config.toml
hidden_size = 128
moe_layers = [1, 2, 3, 4, 5, 6, 7]
router_score = "sigmoid"
normalize_top_k = true
balance_bias = true
init_std_router = 0.0197
vocab_size = 6640
optimizer = "muon_variant"
beta1 = 0.93
batch_tokens = [32768, 65536]
max_seq_len = 512
dataset = "wikipedia_en"
Below are experts of layer 4 (counted from 0) of a mixture-of-experts language model. Rows are named router (the router's row for the expert), gate (a neuron's input weights, with its number), up (a neuron's input weights, with its number) and show model dimensions 0-127. Each number is 500 + 50 x the weight over its row's rms, rounded and kept within 0 to 999. Numbers have three digits each.
Before each expert's rows: "mostly gets" lists some tokens that are sent to it at least half of the time; "comes after" lists some tokens at least twice as common just before its tokens as in all text. This comes from a sample of Wikipedia text that the model never trained on. Tokens count by the router's weight.

# expert 13
mostly gets: "021", "023", "012", "016", "015", "018"
comes after: "2", "1", "–", "8", "87", "86"
router:507480471476458581476572520473490421482466438470496442541492488509480522495497445478431480529410562579443422376554473450395477494550388582366456524387511462589455511543542520463500533504422595455495520563448487433535474512493461574497524489526480578541511492526493571545463467533549477464468581504530401544471456570414538513533437442497411565516505527443454488525586480464515441520495
gate4:513511440539610501391530524477494504510518467473436482524507495495439525540451505522616450526403492517523464455450573475502561492516555450428369486509519531455497432530537503519483503646605541578453385523582501451497534454465551473454448478480560455526443463478486452552478523438533507492484518556521398472529511575461608532477619518418448461484508551556428525469467471515420493442461
up4:488496519495481565489630575538468475570501394411527476557457513476452506500521654481509544568579361417491489459473493526596571510511511572453456473447459442583532561461568524528546558577516523544458463608541498468477561550555508518538551440442500486420443513527484487507480506567508500477486478537547396492450522522475521442499495434422569474541434476516489561562462446484516415472529
gate5:519575428483435549532517593550508489488528492474587437512410516425460478485526444480484524541527483567506434573548543502567490483529473528510582504528533489531464501528503481464479437413589512482483448464441483595583474499474532583441437559509506574530419522482453560529521546435396575501432504491491473548452578489552515496485634525501478583517425528563410451505573584447624490477582
up5:500510516478522487415531481409481543447417481532490450368531560457548478522406469477520434510461512426477520479533482472410467522441526471463429501491508483535418405428522519560529498496565493561544617495573564428457570547531533392438598510467520410484603544449511484442574539488519533469575458499536545544475424512408528468505468452561564422557533470466500505458467473550419509563468
gate6:426607514574463543525495494458442500443510588489544559479546489495414532458422408550448521463545505565492412536464472485476478533544521496442478504523566483500419682429447501527520501530507549441566499485494492442440496529457527447537458516436455500567496484509442471523551530439474507540475536504585465552542474611457429487518509523587466457431467549512490439557559352450489594435460
up6:515476501482520482429485481490460480534461526417483440552409480519526469468496478489414526483621490456570530553432543523556499495475492462529503453551532499612531507421495565486486448438555478511481459565431424474449452567537418536403488464479449481446575427468444413466476469530386473623416442535561479410485535554559479438525522506598483440557536522416544526416530503509459583443520
gate7:575538468518514452433505456582429462549504506601562391550570517489518431460503547437441530466419446507487496483425504506579519484422438533492562508502509446552500554460430572492536434538515506406516455516588472465480654490588528564501547483403485531548419527455523574504443439469572556541543435541473543589448479523504520524572575477540470453509510423524549476444467445497566479520535
up7:492539509544509517474486496387538503456319552493537448553397547457521541530508546491514416508445496540511378477530440456570420443489539440486500563480415522521544546531529520596521370504468487500526503423477513430470480527544412438480549618461586434474448440460469488535520521474453460538564584461500452463500503444401526497447509438567509525509531457563523555516494550501515465521436
gate8:460480512531540623596523572528492446475439493588518512481588574436440613483476441441550496520429530481484455524436543477498426451471501532561469484564424557500508462515511428497472505567520589463567547465464473517505543495554550487506407590494491422510419467454559446430504512450510478445476442596550346491581479496395469526487476485574542489503546445497499557426532520492510514580473
up8:450540500563507585549530564424525403512507565583470524500509647537434620471438517466579443513431563466546436515443503456520512465592516546535465460544452456593548497480452528454467522558570471516520547478402536507553517563516583500469496512433433421501524471421416484497520485464527523443439518478573541470574486501427512542494451556527423504519486439467522527496618456581570497541488
gate9:519546463583521570471527365477520430499525507481459539421546471478485468547376479437422461549502523574483439561494566447572470510507542408483420493458568546449509527542472515502424559482559503432449461466405469556494511406466419434449526562467470532477520466515548522530450528463529485397510499552548487568406452441499494485450577468404424544514472530549404471491482475587549507444553
up9:525537425555494519499541468462568444518508495530519456490497365491487542476435521436491498529537497539470425448450450442518387562512426517472421461478540507462459545465512501491432632535534533483474420452489422530524487502395367480453540499426553507606523545484540546526523402442511473460529533464497501536539417477489440540475488499419485486540519554472491527414506437452630380521568
gate10:528574470527502489518561486475565471564529503561540449482533510511509420372553406489551399494501459530398525513490474471365466521578419567440431489484493491556555582551486544564450586463461455438556519459503536527521403528460482504392448509476579487453485491430427509438462437511509446540548597473434450439478532414487476489562485501492555555548563474486544583519583512508496468464454
up10:510533478532413476567560501525543489509457487520529409454513550547431440446530440460496374528535472511483558494539521465420523523525415569452478563439454474601499548521517575578451505494469504432529572456527456534522402533454518413406423475529538461527546465602520478441554428460549433484580596465470431369567567438453520478521509465483502532542551518475523606476513519558498465488481
gate11:485467492454331470459459503444438532521478399499525496552497414453551475512440439501448474474534519508503553400403508417569513438473543512503555470527565472590497545459534547499394527505492521443550419521442446489500562531564515440454477475505454496521474575420488535544417464499566401491528524506566539457499583430518575528482602566558463530519546518488471529559463403445403469480502
up11:443471495378500512561437491537481531488603528464520521502528487472460482478468595503524439480540515468578507454450520488501504461472511492522554598431505543456603468557460562450556486504620452509566484555528437500540475511505506313502581479502488518466505527495509401573469454485466503551498545487481478472569475500539446463476419483522548516398433443468614436502445470376398532518443
gate12:508461455468506564597502515490512555513500487530443584589447519401587487489529433552440506485559468497389517544527525519540455464457465448447476431454539423563494551487489460438519548528501458540473557486432426507488472553485638392502510543477530436565453483431552516533445534596473531444433455452490531476516490442483420433504563381489433511630580446515467486460559502484439531459523
up12:467499459499503526487607522474535483462464523491504513471538481529490500453427550375497397523566483422529516551516465492476522481563546512373534518508522473532529471442403415570493535545440542567440415563445505393462510488462590455540564570483461451537567468457537545598501477432430369454384445472498531440466557578543490496401513493513445500551544499554483548519566485496473443489501
gate13:475489514574374528560514544506575450473539458450477456507560382415462471502464517450446490482430545618417480363519542459486495520430512572452537453483536575483458447525462484561526454452465518543523481533424564569493483518431432568480474500511485516532555574453524505548585447405514553450444543573552511544497463492474575517525531373562497595527482519505472455595459497521457460515519
up13:565480621448563487536574531424509511540538550487478489490546501531486523560440451530553497555579562455468518539438458503571544495546509515580492484592468463481503488418490503433489538589483447537554566436489452421501395397543511491555480599512557490452471405603509525496456459592468431487500505443462459478495504529435549462627538495507492516502425538481459616390519485419498467501533
gate14:504544489583580551564486493567500441500497487495632467526503510383514536469512460426510516504486564489486426534436597552585491398483475482352512555467504526448529412544446440430511402415539502512580499491552522569444496523477528467530529516538463496488565506530557527512410466506521400512470469602482472476505579504435523555476446440469548531498439474578498559475547558506429567539435
up14:509525458534469484446456510478477521632568663459583532507566412499528474436519499505485460450483458566495482488575462504520464568463466505534505564513499522422520450516552469437586468413480505537530469394555474505558486449465411580534588496509526586481498438545568411591544525570582622465550520523513565525523446564492565465530531472514485445577518573558504517485523456458532497520552
gate15:502474511581429481493493462521511463538500462534538500524558509516436440536430556479378447528449531532428471432542456455460481450578463579427388540437564471468537461511514446548481457514372586444534527503584530505541551527439616547522505391512505484461569523531524510551529467595547462505454481485412505515462494529502576466543518649496382510460503439474488464485495524509568515566554
up15:502486479531448547521511489488552483492433529531540553541499443424462496480474424425449395479479488609398574430491482484474478495584523568502451610546501329535482525493524501455426535499454554556471559575408518482485521536437429475537502520495510380493606459486435558537510480491483483512522523479481527545576479542449535502562384585577471484540500539527467521513604545473519432510571
gate16:500540586521536568334485422529522506519508513541509529571565481498401454497485559555583434448472531488553473424464442536494509407448530562404502557498563559566463443435470441565490463448516527480515513582612548465560434541608434499441416458512461495550497535531576455457463486537551491468518506522476461478520492518537503523516395492559493520502469455365473477499428493417474493472452
up16:505460471551546506570516629544531554595499531464467475471441507523486524518605464468439498493418481475421479468519453612611494554426516477633412373569465479494524490473496446464493519509393523498444527493490565421523458524420563437539568518507534500456575477537606504486486505477406516485489544488508481535491421494526540541494428503436477531482495410438537495393517462522485516587521
gate17:567528437470540440469580558452503529469556533587469457556510526447546482599469402430490449492602478465494519624478439533461581449498518521533467522408477486481521542589498384476539559522549541474519469553529473513415501571437524436445529406491469408521481465450444490541439495509489566493444405491469484490569633460497500478421482481447507479570489466556498569512508565454426539441523
up17:491509567547568422574477497549545534484501545501539502497472457531516477441564482464509432537457552449425520543555497504538476516575460487429595434505544501494562505457531466468407480432486495532415473545556516519541475407544445405581420485496470572453458528372469467536481469580514532539525370445526643578560492503529410409497492524527562483517582530488480492437554544572488526513427
gate18:488512472470426581548508527516488502469542475505537559526480465455455580536472559463490474471537555472457482414550455414463489515531518525386441470484554528537540524437512547552478536453376564569490527536464432415476433441500564507434520498441570406527629446504558464358492419412524557450526499543513506529461466553483491568536444461530421575496549515457572449500528550404494503582504
up18:573491528465503510390568515593437579578519450470539439504482631476502536583436468531524539532481493465483465560460579457484552439522472444525585545570457514472537463465357479493538529463554504424377501384522567613489446541493527457442539482552479552492543504475475518517454479602514487568403472515520521444475442571508507490535494454544508558448460551508526456590475540525521476510445
gate19:494502492487489522502519474496606421475471479602416456609476542454622526482539448575436478433487444491462515490500530496414434449506423528486529549434490571626529476523425571591499497525490491410451503544499450417491482459551435559489513419510456558512546580460461544584502360523512547476468565518554519506525497497495494475456517456482443437550511622439467428533521523525467478542568
up19:538496364498503532512472457443511419506527500533425500507433624506496450519552424442548543404501577452503534411377509451395492454569404520467519501482507567459374431519422508584433500459539464512575534532519452483501433433490622500525494397567490511541530511455485565531490432478466486448485524523506481559523504491468472437504502435466419477439539552447475508420506511538515457518481
gate20:507518501499536496481585540583545433509493545563468546458408625461524492415462525456483399536481582513444550487434551459480572497518487515464524426557443435510444474454441519527481531444516521478450505499536556389489524440445530606559468467500478535457500544419679521514447495532427503438454576529488556602529454543438396487570480549503482482439501456510520434571527513533522531507462
up20:515420539493399495488477548457520479536504451523488569473493515483557358501531507345520456452568491532472414524535504501511516515478481518386524431485539410549470495508504570515478514519427425502494421586512525467516542497486481617463444487569481495590549642475579435505526490501488576494473573531500478435516414486483499533509513507470450506544469435505555392558611532521475529404465
gate21:523471546531461412591498564499472462483511606422499496469485387488511529551460449546455447465509533431573496483458554464441479481469458548492466486442453499617547510462415531558453601419523493432507492574556515491495525547520505526452560401480402464483555481527508472391519465587485548440514516512487505561534481456567481518437589525539494490473534480524484489454573471699545538493546
up21:523446470491540399553437464406570512536448488612472557471493561518500559473478494478444488486464534567491521499403488493514476447472441447416506542538452436522459565477482432492469541450464433519515535480570520593544505568570436444510544577422462506534580538461524435458471557535499430552418538496491520519550592437581470476423531420462446545418477547608561467459441511555432574451536
gate22:451469495526415519530518442534504514514471554473548478487623462490463479541504501475499499607560529539438435530596556492509528494511438463475436544406515471482564529471511507499541460482492539442531508528419421579374462422466584532472497475572416526603502531541519530479502420502539512487504543518474493614488436449511420562533534395498408515474479550564504470566554434642471473514594
up22:598428414491463526555556500522547487538553538456523567480569478485638429498461483537535489422516521530483448431487550483494501476475574577463564514425461566513450543579551520494505519498523518468589497509578481586492472423482539587517523526563474538498524569485525507545459492575536486492585458578539561676537545485587431471609483487496512405485466518494517556506491480502527526465621
gate23:523509469469406463454539533452504474519477557539512497519504486513400522444479495550537539494614361534435425484526422529567478557567584513455445544372465484537510572367541514450547548411453428530515437516454474427574499514584467531461529509493521483477520479526474565541424548633519505505555487500513505511557451547482509503456459417551447452517555492423511434508516446541422552572521
up23:550523507503431517506539474469511517552450475533517445454606428530422478566556534458528540472546477543441512468471442494534479506578483490564497535464579487516557539483535463507555588424491379624500394454519471425609474437571465504456463588472526472539548484526516503426441464486537454499456528431436494489428618440518473552431620544491478547505506490513474539459444446476406407551463
gate24:546510445480441544495399455497545450475484489476480527522456509489496503526471535572502442468609459519490456481533527499449456435596496478420405570476496437526512478525481514559497475444477626488585525557511458512436495522497484541470577594492502399561542441551441495472351398483521473544454488534465474515459482487501613480522512431640533606583498493511513419482497474498428437563553
up24:491532597516534469464492535518519410426485571415400471525509501470502534592463581505498515523480518430468471551602535510606500457449551497486510538595528461577534482470567474526452417412453589478501558532483501429486468538410598554481492573516536449510560479507396453510390490510580470545524480546519544518535560382392540481530445541511541573481535449483449561512464537483491457561495
gate25:556490358494442531548524542522439588509469519439437528425529488502552477542512493473597479524471489485624460667476550510577456447517512490537455463542470489432445474478451536481491499533452530521479552461503408440520502461499490593485496497529401491545431540465472495532457483453557471566435531545438534383509481494523449566473528511461551465471494415412484534517428567492573558409600
up25:489542519502512455473460529463502538503472505530477478564533498608495531514536513416471500428533590513494465416450510541466491408485471424394505499483565554469413520529593526457527548552459463604487542584464548479520504455556438572556561487492439463558453388430598503455536459518577414507389390474390502410573497436518561470538519498482516553404448457479521498500483501538548472486479
gate26:523524396478452534543455643539431495517460457514407428475554478592432499496488578529440502447478447553489473537478492401441486500516467531426485492575470497534484542594568452642431497531451504472523559532529489504535586544477505533477504556541424510489407455459474454550552627449600468540525567430430473502480528491445514467521540606473419487477496496482488528557455519480473419465487
up26:548510570480467545506472308476527565518591395498477471430538454560510519388562503416615500448438529507456554437511456552472432449484534507575505534442541525457516519476462537456548481482524472453551502493429548468525484507403449459466505407484507452549475508439527485433549450497483462461466396544437480537529531472564469466478473472624521494561562549529494412492553509598469511484456
gate27:458464441502515572453523519399467423480524526559468499507573479549566482473494436476581402457542502596551505365524447496571487537523429511519539441533519426498565519554550487444513449546512458516499516572506505490511525512519476488428394456499379391569463520524343553458525431468453476587546559560508499458585468447504521508547487579530441414561514488511512444521536540483542479522551
up27:423495474449506480541517496559494528517562551501506428483490525557480518445529441531484444594514465464536468462486520546410490541478432503542551543479479560488538651398412457519509470553492550414438524496473504649577481489571566518615616450568535432436500490452502483519428493477503517525543482541547542401417485566432504512505466453603531489537538515436507485522425492603515471517535
gate28:446540414561442511585489468465609473546543489455479555413559507520485486559553508513492498473555503534428472408486590458424515496488541572509483527453546495509494470572566447494402505506527515567509499586502426511459522481435591514401525460494494548529538505469452524576427450493572451415558602529419414524561558467454462366494534524424497521540473536538493472435604441482478509461556
up28:498496501576505499541506494529483552608472551463537367551464467550446504569513450461467536507487536487436507462576510506443512508497485555457445468471544505466504551428565556495435476492464551549500465594531401515491476499450492416451475492563432493468476526473516463516452496517564405540479521613479404560512491519417405409407622516390530565460491529586505423469491599526510426439471
gate29:560605501544546448455503547430528434519519523509504557498476503485450557494590430426514486556537519491535538521542487487546524408410631490424558449559489607575537500440468526522584563514536450557486461435437523514438473483468513490495548542460462474505518441475487573456553594474537458556427395518558518455396458515553509546542462519478589463578493468541469493551610518488495619516457
up29:525503500403450532542548474493523454491505485517491395464557535517539520524425564498435576476480515561502574486483584440449581531412535416404487468547449457511528468445498609488510480508527535376607527494527485465492489486410490497434522509462564533552528469450564388458490545558398572499471610586442461509451523446428539579517550487559519488455485500538446496479498424569450542466565
gate30:471465507495514510513528562588482434478573487417496456534491538576547516530471518471533475581554496471509438424483524421456481420514531532546566498513478569546492516634450567343472518543446510472485458514511524459587525519511495580430488481439543573494539450535535492606405469475486524507468522522566374435507464552519441455571427493518460524500464520362537588459461490514488471472392
up30:524492523555502483519483504434562578525502601583563495459536467476495559517613505511459543498504445545526487594603478514424513516498561459520460508492545478442446487455458485559557481468576444550464579478480438527464480423450516486502459434545615436562450527512530483472555586473506559477488480461427563567488556370519575421524602555525591493510533545600462458569543422453487546549535
gate31:422472479612595510554552505488568428559446517504490436409426530404537435457470467437528508600378531459522415418439464587513487527459496542422482463446558493563461448512534550550451495483453596437504509438524517474480503496571478477530450540406496444524476488456448475518465521498515480449521554494483503471565545535476520548427499565525430574564512463551470500505407406450488556590440
up31:494524558573525479570537481527486501455508591549470538458583524459542470419529607553438537386536513449462486551465480429525498548446439430534463424497489528462570388477513439561516462542461473517533597536627577556521513528509475472485536526570389460445448498533411496478540557501499493511469481518415481490533471550518498509485576593556487404533392530496476461508485582511544611547519
gate32:510559539458493556557471545431509505544475517468598501467471547476493489470465558537545461581463444476452483557497502457491507485486409478544492468576526491478491447499484524517463566443481451511470545495434465457531624523568553487463444535577461426496439356532538585467490452484548514500518550566575529608474542473427496605564502486663406537498509544417446497520431562453574434478552
up32:508463454582555472565502508559525596476515541398449524485628452541530494454520445414490511448526415540446467360481522493517466526406512463528539489528486609503494521574512453528443502514527478480609475436509630503490583533419426479552513536532546576537542416594481455489528477483534514484490502560402569548524539469473469475469528414573529498523486528433567453562527469427487522543506
gate33:520511514408486436556433486496493556456405452497531496448527509465515565551464420526454494493446535440510507558483497502429434490558341596552481453533563447476551512529447460534476514567480606551436538544512485515580567502504487517574538447398504373474473405503451524586403518476432510504400550480484437496480521518509520486591417558482512551530552489543408456497493476457476464508429
up33:575418504454448496560450537543555446451475473508497488417510585530548545493492485527544512513496534481522531545475460575348427499563382575528510379501575487488512593470433473447401463550505646564460500521536540521505484451509509538566503502462521506558484486500454521483488462505463485570479553548440438524474507469577480524516486489573579423539500517601460488346496516574451496512464
gate34:533493437480492460557556435530584544546515454543584552434424482508484500501479452436504501515432385496544470646484454541517455552527486482500521496539462416463540492518496591450576511497500548546435592553566623479466531375419503549480531507568545445448543517537480445419494442451471474591599473477459443556484400464539497473532531522539458507578475519444520521548470441446500586488496
up34:537359544431521544424587453513436507501412560453578523540531574494551546440512615458445443460528497561471510564541470560411454527517518481429606532477442477536490509562518498503459494498507536577547483508479496564505498502481460559474499456517519619520430467488497571561491567557418530424505463557543501403476441587478534531586507476429543437503495540549533561392533486538482478480579
gate35:427548485496478562524553611518510414500470515445577518512520527566488540517491503504374465568458506549501466459526459482450341445509455538423470512448528479566417512533549517457472462470428571506557467458552472489535519480457609476491524549519501573572484457466453521558429488586473465439476465553448461561491354459467506570528466384613468581517547566497464453458507507481489469501482
up35:441510450545482523482541628506521500516484552454617544526524472559502607467523531486421482534410528516523490430492547433472422497605480543515510471466426450547473548457613474507514522533511579591507456441615459520523480444451510529482489466470531521575507482520497486595408467511494473365491475534568510510480446495528507511511411438626444605562516525464451440463584532538527506523537
gate36:583466509514462515563599494534562422532447582431436492532448449480535506462502475526406417426464557412524396487456492551462433483530476588505521523579448551527530489498544523473445462442490542531506555536593463492544482565482554564408579472549438511464455482484557513571504509531354382483503467400522415453458480460520546527516539401513545447475543498578514527511570487491473455527503
up36:484485586444414547516541567479514501529552478540699487470619532489515483461492491499553514562487487610496543469446452504411579465556496564506593590438516439436442435541451482490592493487539423438512481545484434480422456518495514532439490550430539622588472485560384512479472520479449520500564572556473491555517538526549507473502468467493500555510525476553508495467518487542510531421500
gate37:376493469400447418508496526597421493454517495511575480461494400503557451533467419434543534472544468457418528540487506437540450416462521526434514333530513460504470570519524506458490526490479538474425432550449536502462514465507493501504464539479479533474487641337490468501471498527468536451448463423564564591453438498502420476544463482546483545509511470494419529528576518463468506478467
up37:453515371411432463382555507525436553420527501602545522393421471443513467535570489447478536464445493463482495484523483420597427510545502474423495411456495477574486492577548507444464541514469526514516443528462480428461525489495519525575548521529453489502459545478554475465404550521432504463428520476519427504549451544426483471453492495455377582522481422519417522541524454498423562430518
gate38:477445427561506518397594490449520480514543480515549484493476455511471414506486488519534531528454512488543480477536539480565515515465585494497472531559518585525424552544522508487595495489550318528385454439439436487476512517527477454518563380521461511503459446488465451504535449489510534562492500448511412467536390530472461396642469538558553467481449522437569559474465460581480477524578
up38:524480428511460440458525554402480360521469512572474472616425411411450440453500509436443451504476573525501477422436536437430490449557430559520463587443503555520507481544577469453501470466521494534501474499435531509481468480496438456523525445491495495499530478523559543538481475526477451465483558464459329457455464567448590617512515496461447445497419522524422513495527436436519517503577
gate39:509510422458485481461531506598589583563521464505486498497528661422573532471502530365497561527325542550443557532412589482443481526473490512592488463519472439603433501529509487554440492485501605497534521518447555531551513422487477509497501425472423503548430406500501521481525478543486463440541523549482477527519544544587540517511513516502467487441479468469459490405538467498502423512511
up39:462496495483498427603545510636439561497415481459476519546500475514517542548460505479498557394583474505485541482512448489456507490552473590417451562466519526552545526497530502515478455453419413495465425403458483525519499480558490476549483423567555447436425505506415463419452565535506448428597433480532521494474474471462488629467562478464425483415538493398460552588514483543547531438497
gate40:427493494448559567542447516550538534538451495529498458463435597518426537509474450519491496521500472582539557578403507404418510420540499543483490514443519443529595519572542543538362584512512495473498520494491439425502547600559545509446511453509538439564438471496477565560408497411448433469453463565505460577510505485503469439560409511519499543549580536512428523519402428525510429514528
up40:578554584540489493528540434403539380452554430547491516530546475518533490536542539532526543386567545403529477430517536556506610452440507506506504412477622546514474509432490478514555437493536532498527508501545534461534464456489498522569457429513561506472434611496425510464480515485588456544462474508523562436492484612484540417426499447532554465481499565490436550416552428480598508473507
gate41:480599524431518479532578558453431460481582568533476464546498476596384478504544474594533469551493530534483483538542552437537523473463444531474515487520526513569447467476460509538503473503434563537467447543530592579646342476492417536476483502526472439496485450532501493566481482509520500560514539413444471421451494471436448476504463529522464490495563488517405558496520393535462390596506
up41:465589482510530478429475534498463588598403474438465440500517512459457473527544542470574451487538423437506532504508572527479431440501599462595452513580411491461505491489432518549553492511554466496552530510526454510561442525442581545424497514502469391499410464427458500438451478471519495475451431505489504518521528423467567350395475464454447490448596433548541537494465516476426502447448
gate42:561545438481484494557420496458457545481531516494498503483600478562558484532411535419512539440485441548475427477567412537474436479544456466506515446467518542427442400424484479486490478402485596491523539546490562439647469503519465446529542542467426551537436379564522500434540494579424528545476481495514535571452512488404535484548552529469413494414515570472526556547543498478487441568459
up42:514562514495540453393499442545546453437516442559494543499397557509410465515514424609571472566392545547498514400495529538452457544469508483538530563402448469528420445566492473506499470602501441480506505497564472546496510499469543527488478486470562581597448483427547524515505520397518578456574529496495518526538451547467541507578419577533587516601468517503485458439450435504591534512516
gate43:572495550512450582557580430544551471581498535484503419423537492469576531457467564486434384520487510540474419573535492575532422426527494476522527603473497431529539500503501457402538448533479494481459561497509471548520519439500539529531574461492482620564467465542522570396507512519557492500549527506581415575564580412550437511491492443501499512536521501488534458576595511535469531409417
up43:510483461505588486516516510446492505484544481484460555483521504431506426529483582522509543463484482497461465349429438506535560525543513571393569465564547520481456454501487563542464553364532534500456515510492550474442524544505494632488531474611460403541524390485464387541497475433499530485493480459455467456527477494464510490539403448472423468590424512542376527490475479429516421553501
gate44:401593427606535439547510422508593426493534575550544490519517580467557456523581496444425465544435474554540565518441469465427462539433527479527552506532539521541454487472519554556434490554444510449473492477489596447490444498463420564471520496401401464405534471475487514474516503414367537523487508490428531461524485501491499508570497464550538523532566553495470496529391475534472535436598
up44:456468527494542467607388573546579425542509495501507545439531551419466521513469542522603599499450472507508483495478432447455543503508477450570413452494501468446497471549433510559605428471431517515522503439514468394550455482401552502503490467467503469438488504502523482544547545462442389539580525426463494491488445522531614497501475441574605538486497576532556575524420469461552513581471
gate45:552587524453441528448424510509453504392526512535493395476480531540522449376485559458401523443498554490488503452484506406444511496457441518432501592449618428526546474479488584531501496442442399452503457543551451515499528453440466504470469526476486469518503500528437584538562545548567440536514522524516398470492494413460469477610447458516462435514505567442543489460566548492575539387520
up45:508484439491499491406505472543400618488524536502507420536451536553550458473429535539523566495509475561397445495468560466519472524432471440523571505481579479581561521542512621552531515444496446514476483518462415551477542540492541533490400420469551506492581520543549589524507534527550440481572466455475482539487537430553463444506436463557623499422427531486537435425472515402515460474596
gate46:436471492512442518478522578405488469507411457491512529547552542566563603519494544394455358483424473427522447460535516418549447551492438503467501561447668461537493564547512425525525524508548476491460437524509550487424499543421552526472468529545529558504463490523451517577513535567517474460429462557540483433446540473484513435538423493491502505531528551498448493455567567550575574423560
up46:600519542529541506545470456391599501470565493513479459534437520526440434530575459587531548499481505468542531577512512603519560445502444390538450474551446478481436416509451490527536467547596515457530478464467412523510501574528454394567513520477497426522562516539536463499483408459542545505447480451471547585509524498514573398433538522473522480559456525434494543651511497424442516539467
gate47:570540438538479452500534426443577500429460480496438435504527466481572520459550484497481479475508603576448629425535550508344530462451469554442472476509455470464462539451554449453447538540394586530544460567527498410457521547437452536472447541482489503584518542480463445575482502460516473439464519523594482488433423509447436470456509491431493506473495448567545467520489474474417409428567
up47:497514562448604580483543513479411543455468498488452492535462593526496540431487460550458397514437482435513494531458420495538535561514518475495503609497561473514496489503421392493625528478565433546511495588444495584439475477571524542567398482466560473515548487473517500411607505510475487531565417478479499617489519513488517556475477427514550501561566477473529535406514584529563541569473
gate48:581480554493428578535602547570453430532467481532443482373448560594494542453521466429485513474396558538390421429548509549454480512467499500489574478386423455550539475472461459513540513556585485448484521496434514506491489482497509480487544458552452479517480608429491524581421508472417499454491538492542440579563497526466534489478450508484394453557508493515523414579526402523514458486479
up48:476544449492544531518535536514496523516535440574386409483514606557501527533482489533509494516458480465518430514441514492480480495451451447501580531397534481513535418452454476432481483535562523489458576458399519523549535513446534481541454572487435471508444509414506545597435461453506478490460538545518384435515531488440517384490356597521399417525518494580465423511512502484497394458550
gate49:513604512372462540506515521499533469448499471427524486457486469447533478520517442531553459528532523553495527489534480478473374573490462522361413493441527503478504527479599556513495451530460584518582506500458474502506439462572410467462445510542563455638511502547473488501463525610497459566506572403515471512544482559486441348498505476539461489532565434405540515490503432560453472539512
up49:529503537564556576435505454431515498490530529509481486405550456504536506482593441468541538545515466448483485493587426541461481511491520552426514468505525574492516501500517481541615464496526515526506454511523468577477452390511493537470472594527564528502514468381489394481470456481500559446515484416570495395542505389567497463406562577487577453560488416540545544451482431472469396621481
gate50:452467498445544466514496418433495451506548569526465547493412591438474437458557488523453526482474530513480449462411399505491522536428477511424482508492482497587535488473530493450514558459467476516431426458546449525528610552523517569561446462447316499484486453456534529493503570617556500458467460570518478472450510575543477475479512491587530444449461452397488461578578522495573525429431
up50:540451451493537509455401490370521498487587552484470597538491429543497504546425518496472494451473556621455520484581469462459486483534514534450587539454461513554460504536394503462397505461538452428514431545464525458587463477556505510507335473612470469495566539494501548495475484490469535511485543441544499472471546472377529529531522604543445519544489581444518465547501469539580445468511
gate51:480498402498477506405525458478512403554510464561560504578449508598438481518501499456429519483489430529512534535436407458497472489453561541535422548509482534496436465521661470516515432496401639458521465469470442552547482370487475410451477498502491574466480458476486472539524552411419556471499563470469443505554472536539498495509536506437502490496457557495518424530404454525418585467509
up51:494478468561491501469491542531524367539407536540452498586489533489495430554523526458436457443506447508423529529398481571472581459502551489465490480422442480497484493533580555518512534426557584418531415437455419470522494516521444500440464471559530612467545458554548517533638471552451509481551564564472475468498491611447522460535439531537517621483531498494422479494482520564544452404507
gate52:399434505474457530523515511383460495608465428591495526530556532505553563467410506415465490540458474453494524561382490522567574450539451495455517546473523481573501467401544552346522512485444606513495494456474437452548446496507546554558435547492465547556522571524485498411460510496471504430474572472475488632491463502463500481552550474537487481536474551461602558504554482555504473475531
up52:414562553496495552527454478519607548608495529543513547510546358511447510559465484495513470557471499488479442515425527499362474520580534526475545433488522476585507471623471561469529534537482516416455519561474453497527581568507567505489488482471594566406453459420401501535481480537466502490568523537464494546449393411511462503496430522454565565489532540555525441551548440525519502444527
gate53:404499547438500504473552466469518436491485611431544440502442485505456486443496480516474486559462590429539380473507543500492513506519599532494544509493596449562465458533490553557442408416509525423536439593509510546518398456542474398383556474536584455549408491555500463465496475517531447451531461504459491450565517491474526497584425487442479533606558526480402435491499500473506495540435
up53:436476532475545538405505429445421452534614534438469497495517479526415539494483399546577389515588471477575512532605449451570492583507489499454606455476479432564528511494473470531472554472498493462531507527526586526492521511539440550431549534485601445583543553527451541492474487548594604491421472502501513532459556563526564448499576505466440491465492437497527542396522568448456531492484
gate54:580446464527468434502559545544397427524400526536482497527501470489480454405522536525457528514417544603457437473469412429529503489494560563548458547404494404574540477539541484426520523523479479505488436488537462558477528572518441540559536501442468533579446483448468564585397558560631521533488443525571465532516501523388509489492533426456448516534466514475551416447452553483464494463550
up54:468530469582472501508470475444533527535599526469532419525529592477509460501499464456554493465546461520492534582507526610428437501483479400448519518522486527491460514500437538535542489490474504499484522543418476536511395451466606386501407449585476450462585552533559436530521529478381384511472497459497577484519587489488455441585469555500555509522586466511539547556547617462482547546425
gate55:469522540489508622507501489523466429532418516488556412547470428451471539518496592554427413524485488501459488485603544466489572569475502454528478463557500514484510416519420522400498466560556429446558354519623542498463413482532499514548477462487509507526475411534534421488397473510620592557436513583533455490543546496453530513437483491502464550491456431555471550526446463538508509467506
up55:491480449409415548388524449483462478438466539412529533521551422481473471524467459529457432493446446486486511456530459390447489497621533456509407553568513495551436557532550524493470481588548462487609414530553482528428533447471564419596515552508516609607429450418525541486422542508555544439492495530512469535494550518539428515522492506528431493486533470483560540480497592492476461435501
gate56:458524535497415529517507583520476461525513446588503472541556484539457468506528542580450479537405549407492484510417446464488555414515488599452482481481507535512513464532514561455528504480599479424491541429519422484535477455548464567585543600512440566510478545475491557518475534463544549574460551565429512539580469548513410451570523571525441597480549494481428466505561524480489369455375
up56:563466516555585510500526475488574588530601574493464535408475486450522479435507473402598571449641555493448536479526567494467468503416528442522554499513493510545526531473508510558461543474425587586546500492489589510495561553406469394416448461521554503474538472453485514466530485449505463475597410445508474466497577456430529421445496477443448433525434505511563563516468501514540559542534